Below are experts of layer 6 (counted from 0) of a mixture-of-experts language model. Rows are named router (the router's row for the expert), up (a neuron's input weights, with its number) and show model dimensions 144-191. Each number is 128 + 32 x the weight over its row's rms, rounded and kept within 0 to 255.
After each expert's rows: a language model's description of what the expert responds to. This comes from a sample of Wikipedia text that the model never trained on.

# expert 5
router [ 93  91  88 125  69  89 126 132  83 128 121  97 165 137 151 133 126  85 140 176  70 186  99  81 109 127 138 151 134 132 138 129 163 126 149 153 151 139 134 133 124 143  85 120  95 111 172 155]
up0 [104 128 107 106 171 124 143 177 104  98 106 158 113 142  80 101 118 176 129 118 134  93  88 116 131 135  84 107 124 171 156  99 153 171 149 150 108  81 115 114  85 177 163 137 176 177 124  94]
up1 [184 125 128 129 152 176 151  98  78 134  61 106 138 139 113 139 131 134 107 192 160 130 126 112 146  63 150 171 146 151 123  58 124 126 156 155  91 126  87 131 168  91 183 171  72  95 139 127]
up2 [179  94  86 107  75 129 120 211 104 166 100 135 166 109 184  62 146 155 144 159 118 149 119 131 145  81 173 140 159 138 161 144 102 121 153 128 158 117  81 108 143 116 115 148 118  95  79 102]
up3 [143 174  89 126 116 139  86 183  76 211 128 142  61 126 155 156 165  97 140 140 147 154 149 150  89  73 120 134  78 175 141  71 116  86 133 132 129 151 161 185 134  59 170 117 150  80 168 151]
up4 [171 144 106 167 150  97 117 168 120 188  73 140 149 109 143 157  93  88 113 111  76 124 139 116 133 105 131 103 137 147  84 172 117  37 184 181 157 112 110 164 119 141 111  91 130 104  91 136]
up5 [167 145  90 183  66 104 106 100 129 178 204 160 143 113 121 123 122 173 127 120 141  84 104  91 186 173  78 145 165 154 177 185 177  94 129  97 117 135 143  89 144 132 118  97  88 126  62  61]
up6 [109 155 149 187 120 182  93 141  84 157  57 120 174 139 149 146 166 136 133 121 126 148 149 129  63 149 139  93 142 197  96 133 121 117 115 184 141 192 119  93 121 129 110 142 127 109 114 165]
up7 [101 105 167 127 114 113 123 156 146 109  71 160 142 139 143 133 175 110 134 160 148 139 110 141 138 189 171 121 137  97 135 169 152 123  69  94 151 119 157 107  71 145 144 106 109 166 104 148]
up8 [145  79 156 101  88 110 151 168 130 122  66 104  67  86 111 118 121 159 179 187 129 143 138 108 137 175 173 124 188 121  76 134  95 130 106  62 160 143 119  99 121  92 164  93 218 120 125 165]
up9 [162 150 134 206 129 161  71 113 194 108 140 131 101 105 107  66 132 113 162 102 133 145 152 170  58 163 107 180 113 115 144 142 153 163  79 195 172 161 173 191 109 125 109 123 165 101 166 119]
up10 [ 58 152 122  92  81 111 154  68 131 181  70 106  55 160 151  75  76  81 119 156 128 152 104  94 145 119 141  64  98 118 142 123 139 135 103  83 131 137 129 154 174  92  65 128 126 139 146 174]
up11 [104 121 162 121 160 153 170 157 148 136  79 107 106 155 145  83 140 130 170 160  82 204 151 106 130 138 132  97 134  93 158 172  85  80  76  94 146 131 172 119  79 131 118 122 132 107  87 136]
up12 [100 109  90  72  96 143  99 106 127 175 153 144 171 127  97 120 140  90 102 148 131 125 138 111 189  92 166  82  70 149  93  92 146 119 157 128 100 147 132 115 119  90 136 100  82  88 141 147]
up13 [ 84  82 115 124  97 148 160  71 143 122 157 154 112 124 160 136 134 146  98 100 140  99 130 167 125 225 107 118 132 148 104 147 100 191 168 161 146 119 102  53  96 124 114 113 110 108 112 138]
up14 [122 115 124 107 101 138 126 131 136 150 105  72  85 115 152 120  99 145 147 156  44 174 136 178 171 146  84 185 135 173 150 139 139 129 169 155 142 146 107 140 106  77 126 133  78 119 145 112]
up15 [128 205 102 104 102 134 128 169 172 154  59 145 105 157 132 116 183  94 149 134  84 183 158 112 138 113 131  97 146 124  87 120 111 115 163 110 155  97 148  55 164 181 171  93 120 132  88 157]
up16 [114 124  54 171 114 164 148  99 158 183 144 143  85 139 139 145  58 165 145 144 103 185 124 115  87 154 182 163 100 198 153 112 102 140 100 127  86 137 140 155 109 158 104 131 165 119 153 129]
up17 [122 165 113 122 120 164 102 157 126 115  98 128  76 141 183 141 139 167 139 110  65 127 118 106 129 161  60 190 178 102 105  89 183 187 139 121 152 161 121 148 190 111 169 149 120 166 122 103]
up18 [147 150 139 141 152  93 156 107 108 148 110 129 151  75 172 168 148 150 123 162 105 172 117 188 188 119 143 172  88 102 106 117 138  79 121 104 125 120 165 118 104 124 196 125  99  86 136 129]
up19 [128  69 106 142  88 137 139 147 105 138  76  94 140 114 203 107 143 152 101 213 111 124 138 118  43 181 103 206 182  69 155 127 100 123 195 133 139 159 160 147  81 232  90 161 154 153 113 126]
up20 [129 157 140  97 128  90  98 131 111 110 142 150 124 137  91 111  87 157 156 166  94 182  78  71  98 133 155 159 173  93 172 156 124  92 146  99 129 144 111 149 180 176 146 135  65 104 100 136]
up21 [ 93 113 101 161 138 125 149 107 111 157 122 177  79 148 116 124 129 133 102 177 132 194  93 138 128 106  65 125 117 123 169 123 142 133 102  96 173 129  73 128 123 133 135 118 149 138 133 153]
up22 [150 111  78 132  77 108 129  50 140 116 150 181 193 131 121 155 178 190 135 114 132 116 118  82  89 110  97 129 137 155 117 116 174 110 159 134 138 157 106 155  99  27 122 140 131 159 114 116]
up23 [103 136 130 140 110 111 135 131 135 155 122 125 151 134 109 112  85  89 113 149  98 117 147 130 144 113 142 162 148 130 150 147 139 110 161 120 119 117 192 171 116 105  80 130 150 141 118 120]
up24 [ 98 141 167 145 184 138 138 141 116 138 117  45 165 118 132  93 168 126 153 138  87 203 135  80 139 134 153 151  93 131 186 168 108  88 189  83  85  62 177  83 168 153 100 130 163 130 137 167]
up25 [ 66 117 139 142  68 110 139 118 134 107 116 110 102 131 180 195 114 118 152  91 127 111  98 146 116 136 126 145 155 175 120  89  80 136 130 142 171 180 126 113  58 177 149  92  89 183 116  68]
up26 [129  44 103  96 108 108 108  80 139 146 109 173 154 173 142 204 112 130 139 115 134 150 126 143 110 143 196 150 141 165  87 133 138  97 126 147 155 145 133 107 149 144 106 164 129 126 111 178]
Description: Mid-word English stems. Stems of common English words split into pieces, often after "the" or "a", e.g. Cont|ribut|ing, reg|istration, sens|itive, bud|get.

# expert 22
router [140 115 130 144 166  90 167  84 147 140 171 169 111 192 102 146 116 145 138 103  92 103 143 113  78 194 125 120 136 129 103  94 144 114 172 131 125 102 140 100 132 101 163 158 185 161 155 124]
up0 [ 73 120 166 145 177  87 137 190 145 152 136 115 126 135 121  88 153 160 118 134 122 111 172  91  88 123  89  75 120  73 156 158 161 148 134 133 156 162 154 135 152 124 111 144  79 122 152 112]
up1 [172 112 134 121 135  98 145 115 164  84 108 108 118 196 227 135 121  83  26 131 126  94 147 106  98 167 115  68 114 188 119 164 142 162 129  87 161 118 140 112  92 130 100 123 168 173 131 210]
up2 [ 51 100 176 148 153  33 192  76 165  87 161 159  73 175 136  68 106 155  97 134 123  62 132 141 176 169 113 114 178  63 130 134 112 169 148 183 128  94 137 126 138 142 160 107 102 119  81 153]
up3 [121 137 170 173 163 110  79 153 157 118 102 126  92 177 139 159 170 155 135 182 115 110 169  57  80 157 123 121 193 122 113 113  58 136 159 147 134  93 153 138 185 125 183 138 153 206 135 136]
up4 [101  97  83  78 114  91 128 135 128 123  84 135 172 153 124 148 162 183 137 108 182 122 149 118 118 111 128 140  91 128 130  93 117 129 149  88 124  76 115 189 206 124 213 167  82  88 127 109]
up5 [ 80  76 141 152  83 126  46 113  92 128  99  87  83  79 116 158 141  74 128 161 168 161 164 103 144 144 100 159  53 114 164 126 153 127 175 117 113 111 164 112 150  96  70 177 162 133 177  45]
up6 [ 90 113 115 118 151 145 124  92 153 157  87 109 117  91 134 137 158 139 135 116 182  68 135  90 133  95 128  75 138 121 152 138 135  98 172 155 186  68 117 101 119 206 187 158 153 131 146 133]
up7 [134 184 160 160 149 152 119 109 118 140 128 109  95 123 143 194 136 131 127 102  77  86  87 146 142 132 150 103  86 124 138 191  72 160 168 109 145 113 176 136 109 181 114 126 196 129 152 160]
up8 [110 121 155  70 100 201 153 126 126 145 133 125  79  90 140 122 109 115 141  90  80 146 130 131  65 160  95 128 141 115 139 109  85 164  77  81 128 108  83  64 186 126  79 119 136  97  87  94]
up9 [167 119 126 160 127  96 157 162 120  95  59 153 191 211 147 147 151 126  96 106 160  98 107 118 148 112 143 153 193 126  96 131 141 191 119 114 167  97 118 125 100 122 156  83 109 174 145 158]
up10 [112 119 138 131 112 133 108 148  96 108 141 108 152 134  76 136 107 117 110 211 198 128 147 122 168 172 144 146 118  95  85 135 175 122 106 134 183  96 140  65 164  46 136  55 126 113  70  78]
up11 [ 94 109 106 125 101 115 189  94  93 172  96 175 210 181 118 109 147 123 166 135 211 113  73 137 130 115  81 106 118 157 183 133 112  85 133  99 145 187 121 117  98 130 131  85  90 131 136  95]
up12 [136 135 141  73 125 124 121 101 115 115 137 154 181 201 140 169 108 128  84 164 152 110 126 119 126 181 124 144 138 163 168 121 154 104 139 112 149 143 126 105  77 141  80  82 122 174 154 142]
up13 [183  84  93 108 128 122 151  95 133 106 122 156 134 151 116 130 111 156 134  87 138  61 115 121 176 100 113 118 125 163 161 116  77 180  85  85 143 153 149 146 173 168 114 173 191 125 171 161]
up14 [118 133  83 139 110 185 169 166 128  90 158 115 127  87 132 153 104 167 182 157 136 128 158 163 119 198 154  94  97 122 111  90  98 114 157  70  81 143 128 121 203  78 118 111 132 134 117  67]
up15 [170  99 113 116 105  90 133 150 135  78 180 156 142 162 131 130 119  83 116  98 116 156 131 162 130  93 114  78 139 112 144  88 108 146 146  83 162 183 103  83 147 109 124 106 210 189 103 123]
up16 [154  68 135 109 129  92 112 141 134 150 102 125  81 162 121 166 188 170 155 153 148 112 176 185 155 193 217 151 121 139  76  88 109 106 197 124 179 120 133 148  83 124 134  76 128 110 193 104]
up17 [137 155 138 117  92 101 146 119 136  73 176 128 113 130 135 115 135  89 111  76 120 146 154 151 163 161 118 138 104 114 121 140  90 104 130  72 140  84  95 160  95 116 140 128 168 138 137 124]
up18 [142 166 156 103 146 126 156 133 146 117 116 173  85 165 173 125 170 120 134 110 171  83 150  91 144 142 122 111 148 147  61 106 138  99 118  73 110  80  84 112 122 110 164 117 112 111 112 101]
up19 [107 159  94 125 190 170 169 129 152 112 112 170 147 162 142 157 130  98 123 112 121 171 155 126 115 136  98 167 149  65 100 176 143  87 143 157 127 101 160  95 137  85  28 128 135 188 144 173]
up20 [151 123 108 149 115 160 166  83 144 104 145 103 121  96 111 171 169 105 118 161 100 122 148 149 119 184 161 123 148 144 146  99 146 108  83  75  79 114 131 141 123 136 157 143 135 184  17 116]
up21 [168  97 121 105 143 136 149 136 125 129 116 129 106 110 118 117 166 147 156 167  77 166 103 130 156 158 152 120 159 133 112 101 146 128 152  74 144 137 138 159  99  83 152 165 124 136  91  89]
up22 [118 127  81 104 132 143 115 145  78 156 131 111 152 156 176 126  94 144  86 136 126  84 131 127  71 141 126 150 164  96 177 129  95 159 185 151 187  55 145  85 107 186  78 163  94 164  70 133]
up23 [131  60 126 108  83 109 136 216 134 122 119 133 169 177  92 151 127 164 139 129  97 124 151  94 140 148 157 192 107 123 120  89 150 141 124  93 143 129 185 131 136 111 122 109 108  97  76 101]
up24 [126 108  67 151  72 108 152 164 116  50 150 149 101 142 102 142  64 201 125 103 101  98  88 159 106  94 157  69  96 175 154 185  93 102  82 129 120 111 108 121  69 124 156 120 134 174  98 184]
up25 [105 109 130  72 131  66 148  86  68 150 161 123 176 136  89 121 149 129 143 147 146 163 197 110 158 101 132  95 145  84 144  48 111 123  94 156 109 102 184 185 123 139 122 124 184 230  90 148]
up26 [125 130 121 179 109  81 179  73 109 130 112 155 127 169 113 129 128 115  38 129 103 124 177 106  99 104  97 116 125 127  95 146 128 121  97 123 195 106 127 118  80 127 144  85 100 109 149 146]
Description: Spaces and brackets. Bare spaces before numbers in tables and dates, opening parentheses and brackets, and math braces ^{ _{, as in (D-II), 2025.

# expert 17
router [131 138 180 130 164 170  99 106  97 137 125 103 134  46 115 178 104  79 124 104 109 130 147 163 119 114 116 148 107 121 111  98 103 204  84 118 145  85 159 145 103 136  84 140 138 150 150 151]
up0 [160 154 114  97 163 120 126 132 138 134 138 103 113 139 219  90 132 150 129 172 100 201 107 139 147 148 111 161 100 126 111  94 109 101 115 148 133  87 103  56 156 155 113  85 134  81  40  74]
up1 [101 108 168 136 146  63 130 160 165  89 134 167 146  74  81 110 186 149 103 103  73 109 127 111 118 153  99 145 176 148 161 148  86 109 122 105 100  77  80 199 129 114 173 101 163 147 161  90]
up2 [143 139  60 139 220 168  91 117 176 128 116 131 149 100  97 131 157 102 106 101 198 168 120 177 110 118  90 128 162 163  87  68  83 163  99 125 131 119 140 146 143 119  57 110 166  78 152 121]
up3 [141 133 172 149 143 119 144 119 138 136 103 126  84 167 114 104 115 128 148 108 131 154 156  58 127 108 169 142 105 131 150  89  35 132  72  87 132 130 110 119 165  74 124 150 155 110 124 101]
up4 [121  78  94 147 138 114 138 100 123 139 106  99  67 141 196 116 139 102  94  88 131 110  55 155 128  95 118 138 139 157 185  76 133 194 129 133 216 103 136 142 107  90 127 233 122 138 105 109]
up5 [121 139 125 143 153 113 123 138 122 129  68 152 120 179 165 104 170 147 139 180  66 148 125 175 104 198 116 163 153 132 101 202 127 135 192  63  67 137 103 122 106  93 111 119 117  97 157 130]
up6 [ 84  85  97 156 109 105 111 179 121 127 154  95 130 122  85 121 180 141 189 132 142  73 100 122 132 142 134 128 177 106 159  79 200 199 146 156  75 149 114 117 133 126 134  80 101 140  68 148]
up7 [ 98 145 111 121 141 129 164 108 120  63 116 131 132 109  95 106 118  88  97 157 151 114 125 135 154 103 157 126 139 176 153 113  85  70 144 197  87 115 121 112 115  98 153 163 129 109 103  92]
up8 [139  81 138 145 102 148  89 145 143 133 104 158 154 126 104 176 172  76 103 153  99 208 125 142  70  80 184  68 152 128 161  81 129 165  93 153 134 144 107  89 127 174 115 135 113 107 204 106]
up9 [144 129 115 141 161 177 202 161 161 111 101 136 108 135 115 133  98 115 136 139  67 123 157 145 115 150  82 138 143 192 131 139 139 126 100 113 115 119 137  79 109 127 104 106  70 140 128 121]
up10 [ 52  97 105 133  84 174  59 148 197  95 171 112 108 127 130 165 122 150 123  80  75 110 128 135 154 162 103 114 181 163 136 104 122  84 131 170 161  99 163 131 104 103  71 110 128 155 148 129]
up11 [168 157 128 144 131 112  99  46 124 168  83  68 162 120 153 172  89 104 110 104  92 122 110 112 159 116  89 162 112 130 140 124 138 103 164 114 166 138 109 139 105 139 189 137 123 165 137 156]
up12 [111 168 149 132 148 128 178 156 132 120 146 150 134 133 168 148 142  93  86 137 169  77 121 125 131  78 149 160 112 123 124 117 128 125  81 121 185 114 109 104 102 120 132 203 118 117 157  97]
up13 [ 79 111 135 113 164 110 117  96 163 114 136 100 121 112  91 172 124 127 138  91 107 135 113 161 131 151 115 148 130 174 113  99 151 126 131  59 111 152 129 164 130 129 100 154 190 160 159 148]
up14 [ 97 147 112  75 182 123 165  96 126 156 135 150 168  78 157 153 120 130 143 123  66 105 142 115 174 125 149 101 125 144 166 128  50  75 119 117 119 117 134 114 137  90  98 157 163 161 123 123]
up15 [124 152  95 117 163 128 108 104 161  45 141 172  93  97 166 149 185 186 134 114 112  83  86 120 117 177 103  79 111 145 106 131 199  94  87 174 116  68  85 169 110 136  80 152 167  78 116 141]
up16 [ 58 114 102 106  81 134 110 156 120 175 135 123 173 132 111  71 118 206 159  98 166 196 125  58 159 114 108  52 153 142 150 186 170 149 135  43  81  94 171 106 106  83 157  43  96 107 121 156]
up17 [109 148 193 149 115 114 147  95 166  38  94 115 109  94  63 166 134  63  94 135 116 163  96 105 118 111 128 107 140  73  83 136 176 123 130 131 153 139  93 146  78  81 125 145 157 170 111 155]
up18 [144 131 118  74 103  86  94 135  57 135 150 105 161 130 199 163 125 177 191 131  94 167 116 178 133 170 144 158  82 104 169 115 103 157 112 134  78 181 102 115 138 132 145 114 130 136 103 119]
up19 [102 138 121 118  87 174 138 139 147 128 131 190  92 128 134 146 109 105 173 147 128 150 143  74 129  84 171  94 135 130 125 121 136 185 116 131  73 134  85 114  96 142 175 134  80 138  82 124]
up20 [129 138 106 113  76  70 134 109 144  89 154 150 132 131  82 127 203 101 142  81 148 194 110 180  97  63 127 150  91 121 118 146  96 128 165 181 186  84 122  94  91 178 155 117 114 166 103 138]
up21 [ 95 142  85 105 105 188 160 178 161 117 117 125 169 105 125 104 121 117 126 122 113 101 187 159  95 133 180  84 134 108 102 160  52 177 138 122 132 109 143 100 138  96 151 184 174 151  94 161]
up22 [ 79  91 164 151 125  91 107 185 153  75 109 182 114 129 140 123 143 101 129 173 142 137 125 130 139 128 110 145  86  49  86  94 135 107  79  74 152 118 129 145 163 123  54 157 171 105 162 114]
up23 [157 110 108 147 183 104 151 129 104 143 161  83 123  99 102 140  94 107  58  69  96 138 119 162 176  92  66 137 110 153 117 120 134 156 138 112 143 149 100 123  75 137  50 180 175 150 102 120]
up24 [115  96 193 177 126 142 125 150 109 133 138 110 126  88 113 146  80 105 143 112 113 102 160  62 140  92 119 151 151  99 141  96 142  90 166 204 112 148 176 158 150 123 132 122  90 166 114 142]
up25 [162 168  90 161  97 160 167 155 148  89 138 132  86 116 190 145 128  90 180 169 116 137 113 193 117 163  59 154 135 132 129 137  95 180 100  82  67  94 109 112 138 119  91 120  79 139 140 126]
up26 [131 124 159 136 150 110 106 119  72 180 128 137 133 108 114 131 101 109 122  64  66 169 133 160 123 105 119 184 140 148 106  84  93 145 126  82 103 110 169  92 152 119 126 170 129 134  49 109]
Description: Place and direction words. Geographic and institutional name words like United, South, North, County, State, River, National, northern, mostly after "the".

# expert 11
router [ 81 145 187  96 126  85 123 122 121 188 150 155 134 119  80 106  59 141 134 115 133  95 109 100 152  84 117 137 163  88 114  99 171 187 180 135  81 112  93 109  85 127 164 174 115 207  72  74]
up0 [156 124 108  78 122 204 168 107 171 120 172 187 124 107 132 128 110 132 117 145 112  97 201  89 139 150 133 107 110  80  82 120 134 166 127  95  94 126 134 102 137  95 136 146 152  94  81  92]
up1 [ 90 122 164  86 144 152 110  46 125 193 111 125 125 158 115  86  98 154 105 131 147  98 154 158 128  88 165 112  83 155 118 174  78 110 180 100 130 153  85  64 117  84 105 106 152 138 124 114]
up2 [111  29 131 128 108  78  87 134 192 140 139  86  92  98 116 130 139 137 109 147 130 114 113  99 194  94 161 106 139 189 122 114  86  92 149 135 109 121 151 178 117 122 104 152 141 121  95 103]
up3 [ 96 181 110 106 113 118 105 175 147 165  74 105 120 136 142 200  54 112  87  67 155 142 122 122 161 163 151 136 141  69 166 146 128  96 116 142 137 186 127 148 135 174 118 190  86  73 104 103]
up4 [130  80 129  67 114 170 123 176 102 146 107 173 126 148 113  78  77  62 126  96 152 135 173 138 127 136  94 121 160 118 130 167  99 133 148 157 155  76 137  91  97 116 150 111 151 148 116  89]
up5 [156 157  95 104  83 105 123 122  80 126 109 110 162 131 160 168 109  57 149 131  90 190 115  92 135 201 127  77 158 131 171 170 115 130 127 160 125 113 118 152 143  94 119 132 133 158 120 166]
up6 [157  99 157 161  87  92  90 194  78 165 118 159 174 119 215 129 115 138 124 106 158 106 143 112  73 194 146 155 116 135 171 134  86  99 115 116 121 138 143 145 163 141  74 149 130 157 102  80]
up7 [ 58  95 136  81 113 121 186 111 150 137 136  86 160 166 108 142  66 109 144 119 167 133  89 149  72 142 109 111 157 130 109 143 107 199 185 118 180 120 191 134 129 138 122  89 160 137  87 144]
up8 [147 123 117  57 122 157  96 173 179 142 159  72 192 170 131 162  71  77  49  88  82 181 150  96 157  94 124 182 153 134 158 113  98 165 144 190  92 116  55 106  91 123 142 131 126 141 132 103]
up9 [ 63 118 117  86  98 129 168  99 152 168 143 129  80 155 117 140 116 174  89 145  95 120 104 155 168 132  90 153 142 115 138 154 137 120 173  77 135 127 139 122 133  82 145 145  86 193  76 132]
up10 [122 186 131 102 119 122 110  90 134 171 112 142  85 125 124 131 120 111 130  84 149 121 193 180 142 141  62 131 146 152 134 182 104 138 159  56 126 136 155 117 141  93 143 146 152 138 104 103]
up11 [ 63 140 148 132  35 102 145 166 126 187 198 128 131  81 161 175 129 106 159 136 105 140 116  78 174  49  98 159 152  84 127 136 199 144 184 133  93 141 119 141  96  95  72 113 182 165 157 127]
up12 [107 136 131 179 131 169 147  80 141 137 125 101 124 117 114 161 105  84 181 129 165 150 141  67 122  89 133 132 176 141  75 143  77 151 141 134 148  82  97 137 150 162 152 109  69 128 106 105]
up13 [100 128  90  97 176 154 162 100 105 159 128 156 172 151 160 143 128 114 121 100 147 149  67 104 158  99 143 157 171  91 127 105 125 136 109 130 117  90 141 151 132 106 249  99 106 123  91 105]
up14 [123 129 126 144 160 124  87  84 154 188 204 151 136 111  98 161  84 104 154 127 115 121 153 185 133 109 148 117 108  50 120 101 136 109 105 140 198  75 144 149  84 168 100 154  95 151 116 161]
up15 [121 144 139 160 154  80 119  95  99 172 105 138  65 211 119 145 134 136  85  92  98 141 164 132 109 138 151 160 130  87  67 100  91 206 142  78 141 127 105 161 114 122 136  89 124 133 164  59]
up16 [111 130 190 143 101 134 111 103 138 172 147 134 132 113 117 144 114 166 105  65 143 100  73  93  91 195 187 135 173 122 213 103 133 129  96 178  89 115 153 148 129 118  72 117 134  91 135  99]
up17 [116  73 141  98  80 111 153 127  97 152 138 131  97 159 106 112 124 161 150 152 148 151 141 115 118 148 124 105 118  84  77 142 137 168 209 102 120  96 154 147 154 146 138 166 158 156  76 111]
up18 [ 55 164 153 141  67 201  97 126 135 177 151 129 130 119 130  74 144 116 152 131 168 128  63 117 139 112 145 140 132 131 142  94 135 160  85  56 141  81 170 155 131 112 182 152 130 144 157 102]
up19 [ 92  73 131  92 165 189 142 107 140  92 145 144 140  99 104 182 116 155 152  76 138 119 122 173 164  76 164 154  96 113 140  93 155 132 192 158 119 162 116 149 134 156 140 122 141 159  68 176]
up20 [158 133 162 149  79  93 110 139 152 168 168 182  91  93 156 137 100 144  92 110 123 103  99 103 128 133 176 202 151 152 144 120 101 106 119 141 113 124 111 108 141 185 174  56  63 154 141  98]
up21 [145 182 137  88 122 136 135 223 223 119 140 157 126 147 164 149 133 131 114  96 106 117  91 161 116 116 158  85 112 126 102 111 130 132  99 140 135  87 126 107  94 140 103  52  91 127 107 179]
up22 [122 130 107 119 130  77 159 111 163 164 176 145 186 177 114 147 119 100  70 107 103 121 150 159 176 115 143 132 173 100 128 158 170  89 142 150 146  90 141  88  76 205 136 156 101 116  63 118]
up23 [132 115 137 103 141 114 117 120 150 136 103  53 137 144 143 142 100 126 127 122 134 130 106 117  80 119 118  88 138 112 179 114 166 159 139 187 139 100 127 158 118 158 142  93  97 122 143 133]
up24 [ 83 149 116 198 139 123  79 170 165 122 125 158 109 150 159 156 164 132  70 104  47 112 122 152 187  99 105 100  62 134 155 143  88  90 147 197 169 133  91 123 106 131 143 174 104 155 114  93]
up25 [116 157  78  69 147 177 127 121 109 103 107 166  84 151 186 175 106 151  64 126 155 125 111  72 223 146 145  79 127  96 127  82 168 126 131 132 117 136  89 137 137 125 179 176  87 113 145 102]
up26 [146 152 121 141 155 193 101 165 148  81  95 130 149  75 131 116 143 131 119  85 131 117 129 113  83 138 100 152  62 104 148 114 150  61 110 110 158  73 111 164 123 161 114  96 169  62  85 127]
Description: Latin taxon name endings. Endings of Latin genus and species names in species lists (-ella, -idae, -ae, -ensis), plus foreign name particles like de, van, Jr.

# expert 9
router [146 132 101 171 123 123 116 151 108 102 171 202 120  92 161 176 144 147 146 129 109 192 144 144 175  95  93 103 102  82 132 186 107 131  97 123 133 175  97 104  70 162 141  66 162  93 145 120]
up0 [ 99  93  75 132 126 120 178  95 121 122 173 146 115 135 167 123 141 129 176 119 140 128  67 169 100  98 136  91 155 178 113 123  64 132 151 112 158 147  97  91 122  81 173  47 199 135 139 177]
up1 [189  91 158 131 126 125 114 128  85 191 176 183  82 143 198 102 165 106  66 171 134 148 123 121 152 124 154 153 111 171 128 191 127 143 151 136 112 115 121 172 103  97 107 109 173 131  80 122]
up2 [ 89 136 172 152 131  96 175 128 165 118 137 178 137 135 149 174 117 162 159 176 186 104 133 147 202 160  97 151 108 107 109 136 154  66 119 118 115 110 136 115  84  71 108 115 122 147 103 156]
up3 [129 114 144 134 117 102 106 143 124 105 183 119 123 108 185 134 146 198 147 123 158 173 107 123 173 106 141 114  94  85 157 169 159 187 149 165 155 145 111 107 144 136 199 153 161 120 110  85]
up4 [ 84 121 174 161 189  84 127 128 134  97 120 109 186  89 170 145 120 169 133  81 123 106 178 142 151 151 152 146  78  51 150 146 163  44 131  80  78 120 153 133  81 120 150 186 167 114 134 122]
up5 [160  74 146 131 101 107 177 132 161  88 124 116 104 111 128 168  39  99 148 127  82 154 123  96 118 129 141  73 129 109 150 158  89 114 178  93 211 149 169 156 140  53 158 131 175 140 127 136]
up6 [105 151 126 133 169 134 115 126 137 115 153 107 107  73 123 217 161 145 105 158 165 145 188 145 174 142  83 182 199  74  99 159 147 135 105  73 119 152  87 149 162  73 102  87 195 152 130 130]
up7 [ 67 157 104 130 137 151 150 140  95 125  84  91  99  97  73 149 124  85 134 132  59  79 115 139 155 117  93 120 125 136 128 132  77 192 147 113  96 103 209 127 121 119 117 160 210 118 158 150]
up8 [175 133  90 154 123  79 142 138 143 106 100 115 209  89 112 117 151 125 148 126 130 151 108 135 137 156 154 147 127 101  95 149 111 141 171 121 169 161 170 138  63  87 147 205 197 113 117 184]
up9 [ 98 110 184 175 163 138 145 157 120 170  97 141  94 131 116 194  87 137 128 146 141 150 166 129 175 107 174 193 131 127 101 143 145 119 201 152 184 132  94 129 129 116  97 117 114 163 101  95]
up10 [116 140 129 200  88  97 135 164  83  45  97 179 163 119 124 226  62  96 147 107 132 112 133 112 180 122 123 151 179  81 188 116 128 157 152 176 131 118 122 107 129 129 135 133 200 157 107 152]
up11 [114 109 154 145  90 153 103 124 115 127 176 121 133 132 149 136 109 102 112 187 122 175  55 100  93 109 113 177 118 138  73  82 196 112 158 166 141 180 124 141  85 141 137 194 152 127  83  43]
up12 [147  93 111 166 134 134 143 133 131  88  86 145 101 147 171  90 173 127 156 107 108 136 136  93 133 166 145 127 158 111 182 169  99 163 151 175 164 163 182  86  72 142 133  91 130 119 104 153]
up13 [119 166 159 111 152 138 131 140 100 141 154 114 104  91  90 160 114 127 128 110  74 102  91 129 154 121 115 168 115 173 130 149 179 201  97 136  91  70  83 139  90 119 150  86  93 151 134 110]
up14 [107 111 170 135 120 124 152 199  94 153 134 125 115 154 146 153 175 155  96  86 124 133 127  96  98 151 143 134 134  94 104 145 217  70 138 164 142 128 179 151 144  99 138 106 111 149 134 137]
up15 [147 109 137  87  89 103 104 126  97 101  61  97  81 101 125  49 188 159 131 109 166 215 110 129 219 142 110 114 114  70 143 151  85 123 145 111 134  64 149  87  94 129 138 148 173 148 142 152]
up16 [148 183  97 178  99 135  80 139 105 101 105 150 142 116 105 169 109  61 109 159 109 167  86 163 107  79 125 124 101 109 191 181 126 196 139 129 137 121 116 135 111 160 159  87  92 116 155 127]
up17 [121 140 208 163 161 150 151 109 127 105 116 134 106 194 109 135 188 148 120  42 122 183 129 102 116 151 162 147  98 160  94 127 110 103 121 113 163 140 151 186 102 143 117 188  69 184 170 149]
up18 [146  87 134 218  95 152 150 100 186 102  71 124  93  90 130 123 124 136  96 124 177 138 174 161 175  91 150 125 139  67  76 141 183 154 148 129 119 119 152  85 154  55 123  92 187  99 157 150]
up19 [100 165 175 101 128 147 162 154  37  78 130 100 139 157 145 136  90  43  72  64 126 102 135  94 111 115 186 109 102 133 183 102 127 121 143 165 141 163 170 122 130 156 194 141 152 124  80 107]
up20 [154 107  81 127 131 105 115 152 149  87 114  55  98 185 140 160 159 191 201 192  69 188 161 139 142 188 101 139 207 107 136  83 115 102 162  80  84 123 152 140  82 130 134 138 137 104 187 152]
up21 [136 135 103 170  73 157 150 136 121 117 139 140 128 118 164 126  91 109 210 136  82 143 130 133  66 155 114 155 108  83  85 216 109  84 128 127  85 151 176 113 124 159 178 137 202 145 104 166]
up22 [120  91 123 119 107 141 125 118 158 110 152  63  91  78 192 108  75 143 146  63 119 138 164 121 178 117 110 104 130 111 156 145 138 115 142 139  79 120  89 121 101 107 117 116 178  94 137 127]
up23 [110 128 136 116  67 100 104 217 140  86 110 112 128 154 119 126  96 121 191 113 126 200 125  85 175 130 119 101  94 145 138 137 125 143 113 200 148 149 173 122 121 129 138 192  98 177 122  86]
up24 [157 123 122 154 160 162  62 125 164 166 174 116  95 129 145 110  62 178 111 128  78 134 120 147 155 178 141 136 131 136 152 124 116  96  84  99 104 182  83 137 143 117  54 162 121 161  71 110]
up25 [102  76 167 107 105 131 136 177 137 132 127 170 136 125 142 109 113 183 124 126 111  45 174  71 140 110  68 176 148 126 159 119 138 115 117 115 160 102 147 104 141 121 193  99 123  88  72 180]
up26 [145 133 142 192 123  69 159 150 143  82 113 110 151 121 188 127 120 134 149  87  62 130 116 105 130 116  81 118 132  70 148 172 147  80 167 112  88 210 100 120 112 119 161  75 112  92  63 115]
Description: Sentence openers, ordinal suffixes. Words that open sentences or paragraphs, such as However, They, During, In, and ordinal suffixes like th, st, nd after numbers.